python train.py --num_hidden_layers=13 --d_shared_expert=0 --hidden_act="tanh_gelu" --router_score="softmax" --init_std_router=0.0139 --norm="layernorm" --optimizer="muon_variant" --max_steps=7889 --dataset="wikipedia_en"
Below are experts of layer 7 (counted from 0) of a mixture-of-experts language model. Rows are named router (the router's row for the expert), up (a neuron's input weights, with its number), down (a neuron's output weights, with its number) and show model dimensions 0-63. Each number is 128 + 24 x the weight over its row's rms, rounded and kept within 0 to 255. Numbers have three digits each.
After each expert's rows: "gets" lists some tokens that make up at least twice as much of what it gets as of all text. This comes from a sample of Wikipedia text that the model never trained on. Tokens count by the router's weight.

# expert 0
router:156139185078131115120148137116110129166105153177112091138108126127108095129150125141160143164160156136124092159087120127119143147095090110122143129146159101102110132133128142096089151143155129
up0:146122138119114169119158128092157090101145149150157110134095133107113136139136114128126089140142122124067094112120113101156147151110180147128104116150127153113139132125170089111118163133108170
down0:130151132084140098088164109174099146092106144109192152156147130128136118117092139160128102093154093153112143116120098132114115128141103091161119076148111119067122126145160163087112148123102126
up1:128084125141073111132163128101154114124141134131124077125143123143120067119132124122129135101173126144154158176116108122122121159143138157118139081153158114160182117136153122157140146141109127
down1:164142106087144057139097116149121109117148137112109153188096111109149142157129126124133088163116131147152146099152102160170119151149119113138122143157136117081081135163108130140124130125125134
up2:134154128085135124149122165127122102089100127087127115099154120118142140135116113142102188118103144079136139156121142159095178108123088121139147107143135132160100163116115133142144113092115108
down2:164090135137120117084146101100120172148109129135087145129117153152135137123093142147111107117117112135100146093080181075194153144130084152122132131123106137119133125162136143130104120101143088
gets: ".", ",", ";", ")", "\"", ")."

# expert 1
router:111110175171121118112187128099140157154114132165108126101169086139168120153141116175160124142152137129144123160084163123113110120102111090121122095119101158091093142159117172097112121127159175
up0:156091096089094110114117139135135150098108112106165134101148136117111121158123080160132126134110143101119116113097150098107125083109127093154131112142139133129173117111148145155122120113160196
down0:110154144153148138113144135114134077150115124111116142147144116139109150147163152140073106147176102146089099092181091140129114093116150095104114105143123175137164169137137129104128138148074138
up1:128119105101132126158130107117103092150093141151114075108158133142136117124129087128150129145144155128137119148141132152113157074082151122125098111164139138127103119151114141157150101073161117
down1:195129140115082121069096117122155123113076096110119121130109119183138118112098163164156134129113126111141104114151130116126166128136123100148163135129147136125125100106141146128138118164138151
up2:161143123133135067151124144136149085116150177122117113123138156145126103107149151115110092149137149162143148130146127147113123126090110146122144142126110142126128111111161144136128096201125079
down2:109134101081126100103143140110066169139119088110138134137129120135139097109122150107161132116142126164069137136133146145127113144147133152184093131145157118116133127105096141145120142139143154
gets: ":", " ", "1", " |", "2", "-"

# expert 5
router:110143118181116102102143135106136116175116143109110151137147135126127153151129159131169123188115151121154135134144141158099079124144111168071094115117160147116195111170114163123124122148135134
up0:082118122134140164127107119177116147115113127139153099146114153112070111145159133130113094175107151124110120110123162174135164103136088127144122140118157137159153119125155107109120130126152134
down0:110098138120100116125149106131159100144161111132133126139109117132129159164128102130133128189121116110114118145094154115106157122161120134115147119114137105164100131086142148123124112099115132
up1:160187115157130109155135129121155178140140106115104128148120143112130149122120098124118124157147152127113077128096160153187103105136101099130143138122117148165154145146094148153157097109155112
down1:115095133139131130088120110126059138132132154104181152148134113137091158089151139122139144097119121105138149117112157144133126136124108174096132117097121085140124117131149130153115092157066101
up2:149114144108108127126116082164123107105121150110108112148126179131091130129158069100127115124164142111117097131133111145121119117162100156118127109178145113136142146124146125121133142140124150
down2:162148136167141112152079154138145108148153158142086096128153103098104123140176107101145151133088118136138181134118112120077127151123145137127166114125142123134122140160138121127115114107165091
gets: " =", "=", ":", " name", "==", " Location"

# expert 12
router:138155136087141144185162148108127158110124115144138178159156115141134109121113137088095136111117138109164145099138094122135086137119122148135146149120076144128131135102128103174170125132098140
up0:160122111117165112147147073151143110107114098131124117112128115134104143155136175177119132116149150094136102176146142102142135160132120163178126131112163128129153184121182147115139154141109166
down0:173150121120105116133152134121127135175107145094109144112123117119145107137115117102137121121090119186124107124154139114112164140134110125104135156118126116140156111157123112118120146148107167
up1:157128089142139099128143168152134111099107107071169105140095091121089131124074121172180131187106158109120147159101136133127145130159127147086101097117117093120155109105120130115117100099108150
down1:122115167121219106131106156159176144138150146129140133123139100149108121097157126145121127135120100133134087132166174104144101175123193165114124127135134122140118139109150148123097100129162124
up2:127138135111116115184121188090131122092121067147115099131130121145127142155140174134098124146121144180139163129130140154087103139135115139143133145117109137137149131121116172124088125112130101
down2:129159092121163115094104119170141110077131155196132184171138123117113093120125108109165144129125125131134130108149175113117132149105151111121115166134169092118074123142118141122130129107149107
gets: " the", " a", " his", " The", "s", " an"

# expert 23
router:156130133098134118146124097162115119127117120142099121167137074089142144141101170118094139124122121124122116131164123116147134140117111108111110166128139076077122117131104147098114112117151182
up0:126164129112127179124119131163119124131091124150149151073101138162125106137095162105172102153149090091099107137116143136121086150117172159139129159108101080131110133125116145149142167075144143
down0:112141105099120134127151103094155093114142092101113113139126078126138156123088102113098146156100126089156139113137133141099151153108137152173121161107088130096101125131129136140137113149101143
up1:100179177168168132122130103132114118090107160116145121106103152124123135108093128124165085141207138075148113115115112085146098162128106115071150160130126147123138167137080096178144150130091129
down1:137164123095112143125153131172126168134115056117129126153168117151123121145080088120120156122137116145123136147129142156121099093118134177193143111131109103127112099109140139134129112134147141
up2:165120121121116171149109171125135085147120096137139097107146104100098093116101131143132140138115115086130138123143129152110133158156146158145130114162141128105135162114148075152166115107153167
down2:124114145131187082112097150112100157145135159110149081163192147151101173172141128110102082104173144167108111106145092101088157083090124159147107144155153094125149127031074143151153127130148116
gets: "–", "9", "0", "2", "8", "7"

# expert 30
router:112127139143162134164141110117137101126114127143110150159125131109151120106123094125102160153135081137089160160140111140149105141156125146159140081122152123145180126109134137175110153119151114
up0:112125171104105109109166123136126141156103151133128137134112166129110120103110117131123133101106130124143109168107144144101112160137093145111114144106135149132125118148097146089104152135115104
down0:114113109159140132131104107134106160115152155137153142110135126124139178170131139125139099072111123150117132099146133091156133125147119133140104162139143174156165115140117116123144113143116138
up1:135089090142108134131134107111144132157149118128116145124159121131131090101157110118125093154155151117085116116117112141166102136162153108151152117108108116153143091085121127154130138102120133
down1:128153116103100158122130197103146146153144111127118122132129116116086130151153161170124123089127152143151147127130177101143151142156123084122100146119120117108176166153078130102108156126142094
up2:089130164115110148161121110118124126159132163115129140130177086141101151132160121156125127144135131118112126147143156149118124099135109138133126172110165120147165110143113127131093149072140095
down2:107131128102182112130128125159158157145115132164133134084118138099110135137133105127125157104130140158148099108139090115100133146139127146141138129142144159139115169140140160132153120120156125
gets: "-", "|", " in", " for", " after", " on"

# expert 27
router:075149115147165111106096175109070119137142104142116112115144121116180144148149122139165122167149096117165099141140158144157110127129131130111096132123129094116095162123168137103110118136165123
up0:092106146131102164097141161149126137138170130121128133090154111152129115102126110143139096147156134134151140127137119111129172125151161110162141113115122113160131138145127058120120093134160096
down0:124115112134144079148135130128148089121131094132109100106194096157143092148120111174124080067121107164165118132160157073107104115134146150120120147130135120123108134078152181124092126122127109
up1:116143121127134126124121128118112161091139119165149110158094133127093110119172153111130132141142122104166112108087149124092144164147094133135144142097093116118164123123111089157136128105071124
down1:159125118103145139086129071100125148115107137142113129068120142113090099111120108109112124122125136161127105142139106164161136164129137142100111137125141126082165153120161114143159115111134137
up2:143121136146112112127144120083122102118129141121123155076159143126128104128097150139137083142134147142122119149142134067095114118174089143145106130115126133141134132130139110141185091114148130
down2:131130114113140150120132126118150151161106116104134192143106107124116140115114141130157174116133170100146118163130162152058118096170144146163126112152109102217129089133132139148148121140115145
gets: " ", " |", ".", ":", "°", ")"

# expert 8
router:111118138119112124134110139164128125141170151127146128141148113156122123116134129115134149103087118117111113102124102132129107098154115125154134102121129109168111127108147116173142089144111118
up0:152130130150161138118162147135115145118153118124161123129175135129133121102091109128115152082122176127176123134115123093091138125134129146134144093126083135135112130142119130072074127149117067
down0:178108126102121151144122091111122126125173087114123110160123105131159125161123117113112122148144141160179132095198098135161127102152126176160085155106122101151096084106138096132140135109141090
up1:119106098136172097146121095132087138132123127142095108117142127138130087100126095162164126132119091135112076180078125157135121128164162132155129157142165141104169146152130150119172145135088152
down1:113121099068136132124135119148130138152150088142118102176136107099096129130108121124151143111144087112148112116130143140128121134137143140126084118116133154109119123147122109144138136151124151
up2:133146078144111108107068132127143114093143163102109068116127125151152128118100119124138146107133123113129134099149094151160134165135163148159128125175117089135103158114125096107140133144149103
down2:102108094102131137130131174168120172140111132143136134141123145122162137096133145191100116124131084147148074133137114107080110159151139139112115103078123149105144067138169156155155137118163123
gets: " of", " to", " for", " the", " in", " on"

# expert 6
router:162119123159129107147115092145108156121130093133148115127130137132119171153123159135119166162116149128143107077128112146105188108069094088094119149092152125092086119093165164131081123156144199
up0:134133131166093112113105131155139159114127111107133146109109141117158151132086175080166145086163138110098062135111165130185133122147073137113113148147090116162147116099093142134166164078113160
down0:125134146109108118101106133127150130108116177112135087096138162142197151135111154123102113098136155106106094114101183106143103136125109111114150131098103147128170140095094089108142148090098123
up1:143078160137137134147201077141135103127119101148158089087136137140112147137133109113147100153136111100142128141132127086146172123132120138125146154130124172135143136165150117166158123166090145
down1:101149126147154117152123163113125112126131148157105145129110081112119142128143134133146134137137131111126153113094122110108120127135171139148107110135133116106105140117080112141155123108126140
up2:124118129146119107131080131108098128150136138130108153139161104137139152142114112128117190150125168157088130156153151153134161094157127170104090133134117142112176130150178135120141127116125124
down2:177112124117112148128144142127140109140130116156121108125119135124065145076142134175094115151156126137146106127140118148119096156116144078143168147155150112128127147123170125132135160147118133
gets: "\n", " |", " —", " +", " —;", " −"

# expert 31
router:153100159121121141138091130146161123110126170118170138112172138127096122069148139127107106090121124126101135122133072096103144141180103163104140104132152145103133158127157162128119146143085138
up0:144146140117120129128050117106090135129106150185142114108152152107101154108119154129103118109146110130119114100177147129086133155122149120143138121145125098114132132118092163126123201129143129
down0:137122120120129124129128086184150143154145126111140133160125174127174144204098143157145174134122137081102117150101109133125134124111138143103112076125148157155117155149114134131094116103148095
up1:101097180121177154109133168151145130109077146097102089137131088145110107178104127105136137117184133155125152111143143137162175138128126163135152157116111134118096114086109125132126121118136126
down1:132130157112129114137107115124131131106100119165123109137113105122097162156119122141116111112120142142158095147135134122126098106111123145121141109138128120103073102128159057137122148152161141
up2:103116142101146101095128118109144150119161124121095133122158161152150132087098102132164131159104093125138156082154142114128128096097121135126083133120134156128090114138134116104135189103136110
down2:140125105115108132166129161128163141141124080130134129092095112154120089132145109180141107096132114129104136134116143129109108154144137103155140129152104138091104117086161129127133120117076160
gets: " was", " is", " were", " are", " had", " has"

# expert 17
router:133134110112159121095134156108128164107121106127144156123136116120145158145153089101116138112138161139142107091148150183174135068123079136091111156121136110148129124137142151136159126122115087
up0:152112147080161120121095141143134127133103165116141101148116125110108166202102150131131107114126107119110130069170143164058175101113136121134112147146103148149145134116086179164069109152172138
down0:106099156147112128123119135163138144094133159136160075102108120096144167105156105128125080117133099086081105095109162152142155122153114141135118143167155168148152118107123112110066089132167113
up1:130181147147134110109146127148134171130109163112107115106125146162147109122144120153120142138116122093137129142125117120133116097135080098107130119152150166145081181160155142092119143162155120
down1:129147140101133103185119141140143121138105128112110133104139158097140126093103122112133122141168126108114145126146102124148105146145089108145108097107127078119137145087118128132139112101152173
up2:111130139113132110148122133136106113145145132157139152091124108106101159133093114091143147095184150070104154099112152120117153124135121095103165136116106114121138133161156156100154132129140147
down2:114096144126136133133147131091141188107159120081098159162135082123154165091112125127099099129128174155122124148134132096136133122166113136133096123140145140140098189128156098115099140138159116
gets: "0", "5", "8", "6", "4", "7"

# expert 15
router:112144124168151117138137173136125136109125106108156119112101097098121146126113157145134171126107119052156093135142141124162117120099114092108121159109096112142129159082126133139083125122145154
up0:101076131138130174145153090138134151135100139139128121135112158102161152143165081111188147084098104115093158122117101135106145132134123102142139124098150181135126151154146183160178108151128146
down0:070133139137095154142161174099133138109122119122123153120121113147122094166137161121129117118138158132087165080137149143130124129127101137136123185137082112115092134095121089133108132116115108
up1:124132140140119143129135184119117121121106154128140121096100138095137134104133115102099094108141140113132126138130135139147104166154124140110144128091162105134105138124126112102142151154121125
down1:130152123120091124167102094131129130131158130145133135161132111133114152124119185144170130163095119145147105110088170154116059124177121186142092114136111129123128126124123088095117123128120135
up2:117112153110144163137124120119101106114129141135105088101081132132112162157126119129169113156133134127157131104119139143127128150159144096171129139137112082148136156110166114144150096167150131
down2:107085120139152116132125151166059120181145139108155131118105172111176130106143125130116137117127152117138161097124148152086120113090172128088109113136168102124071136137168136117094113160169143
gets: " ", "1", "2", "3", "4", "5"

# expert 4
router:120155154144161116136099110133117100152154158133130114121123149125111132154094147135161110112114192099105151131126146104145161108110142131126109144114163127107127107146126110100095109153152126
up0:094124146123119126098148144110144098164135107112117132110180127106126161050154137161125112124126162152125135155133130113127096093156123173122151120134143114141176102105103125115136150139116111
down0:126150167109154136130115176150099154129107163191113138145090116135122116123136131159102127156116109107156133131135092088118111160109125119063113136117107143125106163093121092133132124114138137
up1:134072102174095091094080127175143128129126144134115141134132099156139129116144149112113145168141108146100140126125095142147132133111134154144113128114060155095133120121087086128141139119131127
down1:143093116116108088119092166135136084157137152117135169130136078138135118158126140145105122098101119077129143148119163150129151125119116152101111135138108121086116103141096118135147155118130209
up2:148151154155144134127115112109108073150171110121134158136128105116094181093119148142133116163101114171130120116125114117094075092097138108149102139125072099091105144086180080136135149153122150
down2:137131121114168137114155107143139112112130122103129119143133100143175116119157080117149149162144126120124107126147113082133161139110157160114115146108160119110115141132145167118115136149144085
gets: " ", " (", "(", "–", " \"", " ["

# expert 16
router:125100147132137139147085171137152097135117126119145167143135167135126118069143128117128119082136122119113131121121136115102109179189119161098146091132158148130110146128172184128157125105138122
up0:180142132119191136108127130148099196114142096131119132176177140140153143111120140124158089152147146120098106120143129127123128128191099177130136153146099135128113149124134126087100109143130146
down0:112124105125092162103113084117197153096130121148115148081139147109106092112173105138108134115147106131152082095127145114145158085159125102138131149166159130124146094101092132153111161135136110
up1:110107163112119120123132146116110110142145062099108137119138122133145168151122141146110117115105157166160127135133128131158119152192127145164129143163123132150095133143096106121102178114096104
down1:118127109105091094140131097123154116126176122118147133102129137127095111170108144125073166109121112141172151135168135187207141101123087118138125141132120118097158087083128142143115103135078115
up2:129159164142107110148144131098089107148100143118102112116116172163132133133123115133103148133123140151155132167136147099137094111117169129130137158134121125096152111127114102097144111130122121
down2:130109140067173114136118118151143151135126099169135112174141093116099147111123107134114113121135106107097174128125117128116119101067125105117125097082110098167141198088137137159124099119120122
gets: " in", " as", " to", " of", " at", " from"

# expert 11
router:143146161112159157113128117119101146087137108152103100153159151131149126149100104096124139115181145134120100137172138163163156126168107115100144160174135157103126109174152115145145140112168125
up0:116158173079090137106132091096119121116122110142129131153103116081100107134168118175113109118129146136121125135113148125123141140163125131142159090157104160137173166143101136125128125107172150
down0:122139168140149099097138122146160122115107171129088139180172145158152096088162159150095135095118135113161103137106116148122168126157101118137141124114158139139159111103098155105133120138111170
up1:121107180138113099160129102082101140145157126120106163144082118174172077133154093080124165145127088127141140108103105180101145144130112108148155130122111126112073149119092126093137117134113125
down1:145136120139082121120149151158127137124127132150086160165136137142137167101125155097163147120086122119131109120149120084147112133130103138159145088113167136125122159168158106128134160137112138
up2:165142167078138092116091156157147124145105148136108141134133098129145128119125133105129198134117140126168139115129115142099091182121137137122089142164126119123123127147129114151137138093092133
down2:055191136138171091087179091132122131125140136120163140132132137106099111130090116099101154101119109153092132139172108123114112108086152134112142136120136137114154121094098102113107134183124145
gets: " |", ")", "5", "4", "6", "3"

# expert 7
router:117119145124074162128162126080126104094137098102118134151146122177093126132138144139121117104121135169172122122137130147109171143139126169135115124118107125147142131109112097108143131124132133
up0:154102125149115157112115137138094145134092104142150109168135134105121155104131105129132125113113101121140159075113157131123163121125129088112136163152093113113146138096103117122138070121114159
down0:108112122089123123172075121130121112088134127154119171118136145112117153092151126101097102145108156085108168121136130117110151141130140089114106157141158150109145126108095160120147130130136122
up1:108092085150106157155153104146142088110168159140137124130160161163107127102147133096128145149104116119160099084117124132147136136158114140109108127120155123139121171103099133105101059161097090
down1:142086128123122141118143130116089147084132133150100131137097141127109113082123114110139148150141130146121141082128109130089088126162105116124127094198136151103116111200182168118095128139095109
up2:111182130158105118116147185130138133154146137139129142131138146138129122074116125103114120140142158109127104119107119106114172123130113151134124156088131138126143102083129122174156149127159105
down2:111134093114156134122086116148157102148138152109114148106106106150120151071084136149187094183147130136106158140108129125128129119117132098149133130110138142081126170120149121106080101131131139
gets: "'", "s", "1", "k", "l", "ch"

# expert 9
router:154175130097155082139112107126136118100149130094136145114115110103091156143128138095136155088097119142123130130134147100171152109116084151116178169120128088139090094181113188111119092127150121
up0:108116092103130113153148133113115102078119113133091128116116169116110117182124110144115138102142158202106118089121098125088097116130128112138105163170156093152125131137102110138161134101115136
down0:123134129146166103108144167106155126142128132133174117119096158160128100103123137135125115159130107182084129152087122123122130118146131142134125138153130140085137114114164088091099124109134122
up1:143165156113138139105142133162146160082121106114127147110103120097149157141139117114105163124137126107128150144120122117123108156108081139135104139116090141086065133108111109147118150148117122
down1:133122098129066161131098133135082115157081152145119119125162141173128177153158131165140107133136123168076112100120137111148116139139157096102158126113112109165137122127094139110184165110120116
up2:166101130137100110106119131182088161127133138152133140171164120128094132127099105086151128142143152099145106095122114088121170116102133111109125154155151109136119119136125140132075106134111125
down2:154166112130084133169154133097131130170114122114134129121099148137113137104102143143114108115122105115110126092128112124113150125102148144142117121126137132120136111095156143133125126117146129
gets: " |", ",", " October", " September", " January", " June"

# expert 26
router:137144099138123184139116118136112113141131156156148107122128135105157118149107142112115100129176176167122136087157047142128146166118106098106127143118169130109091102103103147107133126150112139
up0:107138120095139148095095135099130149140129136137136150165193132128128120143144091140152122120164129123135126096123154096115127138162136083099117165113138136109131172121128139139152129113146112
down0:170134144131113102119141158099144137110124084156143143103135112136129085117102138138150123133119143096129077151113114105154086126104150174119137104120091145121133113162140101119112127110136142
up1:103130118141097145121128106131129157130119150145121158118138157159140095134092105102154099115127103091072167122145100127116108103111165133145137138093148109159129131076108110147175153107099112
down1:124108117129129123165090130141108117149121111130117148111127113144149091118152117112119141142144089135164147095124134132151140181116145115177117122090122115114170113152115114090103144143137186
up2:146124140114145089154161146128149126140107108137141113122112181081136051111112133082158139118125120136112117120151132112159136117124080103139111160144124111110139132081124135140121135082095158
down2:139149160118123110081110081136113154128149126127149155111173120147107178140095105108148123140122111146127155105114149119101143105137115120149135094166126110128108118116147141168152097173142159
gets: "\n", "==", " ==", ".", "===", " ==="

# expert 3
router:132091104124124073093152126154108136160143186114152160121097134138134112102148132147143117145108149137075131192124150131128119114094093110115143101139159115114098090139146114086083124124123136
up0:142161116093101129189110113157124088099115081153161102137151133096118147138131157118116107103148114161085119107136131092082100102118123109147152089141124118113105147141130118123140174132123129
down0:148122154155125151128111150070127128114135098149138081103106176180076128127107084136184144137139140187150156177160096106132130128116085081107118115134134149137181116135188145117095098162115116
up1:100120111153162135143179132174102123094099094083118106112173138140142133111144144128123162120146144090163093148172127133108072143124110131152136080094112169159133115144155124124130111127113094
down1:126102107111125111161134110131094093120153137121140092101099129158122113110118122146137142147087100126151119103164146149196148084100161110118132134128120111103137157087142119083136066144127118
up2:093161111149116111133141135100132164144182133149100117131149159098114142112140115136090095146139125096130131118116133103108116102135141127124098109121133132127110183163161120142123103144147160
down2:163113132156120133156076159108184136124112110114128111138141077149121139141113071114091165133116098124113143115124095119114139139118094136147126146135183122120159118142129148162102167152082105
gets: " and", " of", ",", " or", " to", " &"

# expert 25
router:137160099166161173149125113168150151100088102120103140128175092086158157129120101149118137131126134129107129135110113134152093142148112146141122147111108138131144154137087124116120131086156119
up0:146123136126130151125145185113140120171136133118165153111137118110115130134136151105123137177143067079094086123107123135116106128140137154188126107186117140130116112154085112154103105118156123
down0:155178158165133147130087157110131130092126135144122137165171090143074130140092151091129124114125109133094117123137100142139164104121179135149091128133151135145126104117135156144157126158091111
up1:097125093133168095146135134120147078083147176113126110151130132115117188156165173127164116140182117117155165118127127157078138160130122140090089142104117116110130124139111160085109110124100129
down1:118152142097144103113141159105143124110112107089144137150114137139101149120136145117130084112085143133118121087141116117121162114145141118069154167111085070104125088163114168213109152142109119
up2:135102134122107159141163116147127171167071141129086156104143159113146145104112123134168166151129137098136111121123073090103111139137109103076151140074119146125136096154146126115126133110148118
down2:159131157164124121086139146116118117082133122160149115088146169210125063141102151114123115142102119160161130144147109122160138111153152100141130105179091183100132137165118134149111132111139165
gets: "1", "2", "0", "9", "8", "3"

# expert 29
router:083094136113146104137131149131136133127159147153117083129135128134086123106157148116138125146145199138125106144084112114123168132158106144124133121164118165098150128151125087150151116141171130
up0:098157130154131125069123107138090142117149134145125189135169127192161151135130151176091124143140125105129148133143157129109139165168156111144155108145122147134125121097132133091116119118120090
down0:150134173156161170146133157143138129115133176104133121167083128132133136137190136122102097117104158110132138106085123123115127162131141125120098138124100147110137095115103120112151154132169174
up1:137127126146103127102076092096144128138132124108131135139168131109127145139131125149125187126135125131141179129125151099108101106146121129187108180102123145149173136129163126145148077095117104
down1:117134151106137092138165124112099117147128159146121138132116139089160127135153100137098178109149130148146161109102081092130126147089114137112163086146115147073119096118101150120135143141140134
up2:157119141181158166169112152133163121094131121115148143124134102122107118149168168146160140108141093149133135073170102158155097080179126136138151164144111127076158115135157141149146110103105132
down2:127133119126110110153082109103134164153161142115120097056150120121098127133115109114093161165106137108106141174093139130117136166127135117118104138149115116138124161153138137134098163102147120
gets: ",", " that", " which", " where", " who", " time"

# expert 21
router:103133087161109128099138120112127170125120101164097129124112082103129149123143152113137179093141133104153096143154142131150155126153114080121134151136103087165141172139103146093115167106143137
up0:139097136089141102143133139140103118133097104143144113138188099137124131072158105115094126166153116107135180104131113125135100130150121116113150110123101135163141091125145168118134121120081171
down0:122086103134119142132136116113087132108171087148076157086124129155148122130144153116161146134091118154176141172131080153112138123143153111134114121095120119109170119174155095151168129116128116
up1:161142114148105137120112100113133092128120148129137126123138139149132132136128102082128135085097127144123132146145117127097143112084161148062110122127116124131146123136174109109106131133164144
down1:111171156150110138155140122154120131152100148115144061125084156145167087121154123102086158100138116138130143141142116077115125111118109169125130118123149124109112153101171128125197152157101145
up2:137105122139157133126096112118111154152105156142094112155141136165107100082108152138129135113122138110192108118144110146120134127103149110094083141092139125115160155107113114155165100127137133
down2:179164124094108157117150114109155165116135133131114124089141121081165175072130131133163115110106132122157087128124132098100105163139154163150106102120106113121152177126161123151116073050120118
gets: "0", "5", "3", "4", "6", "8"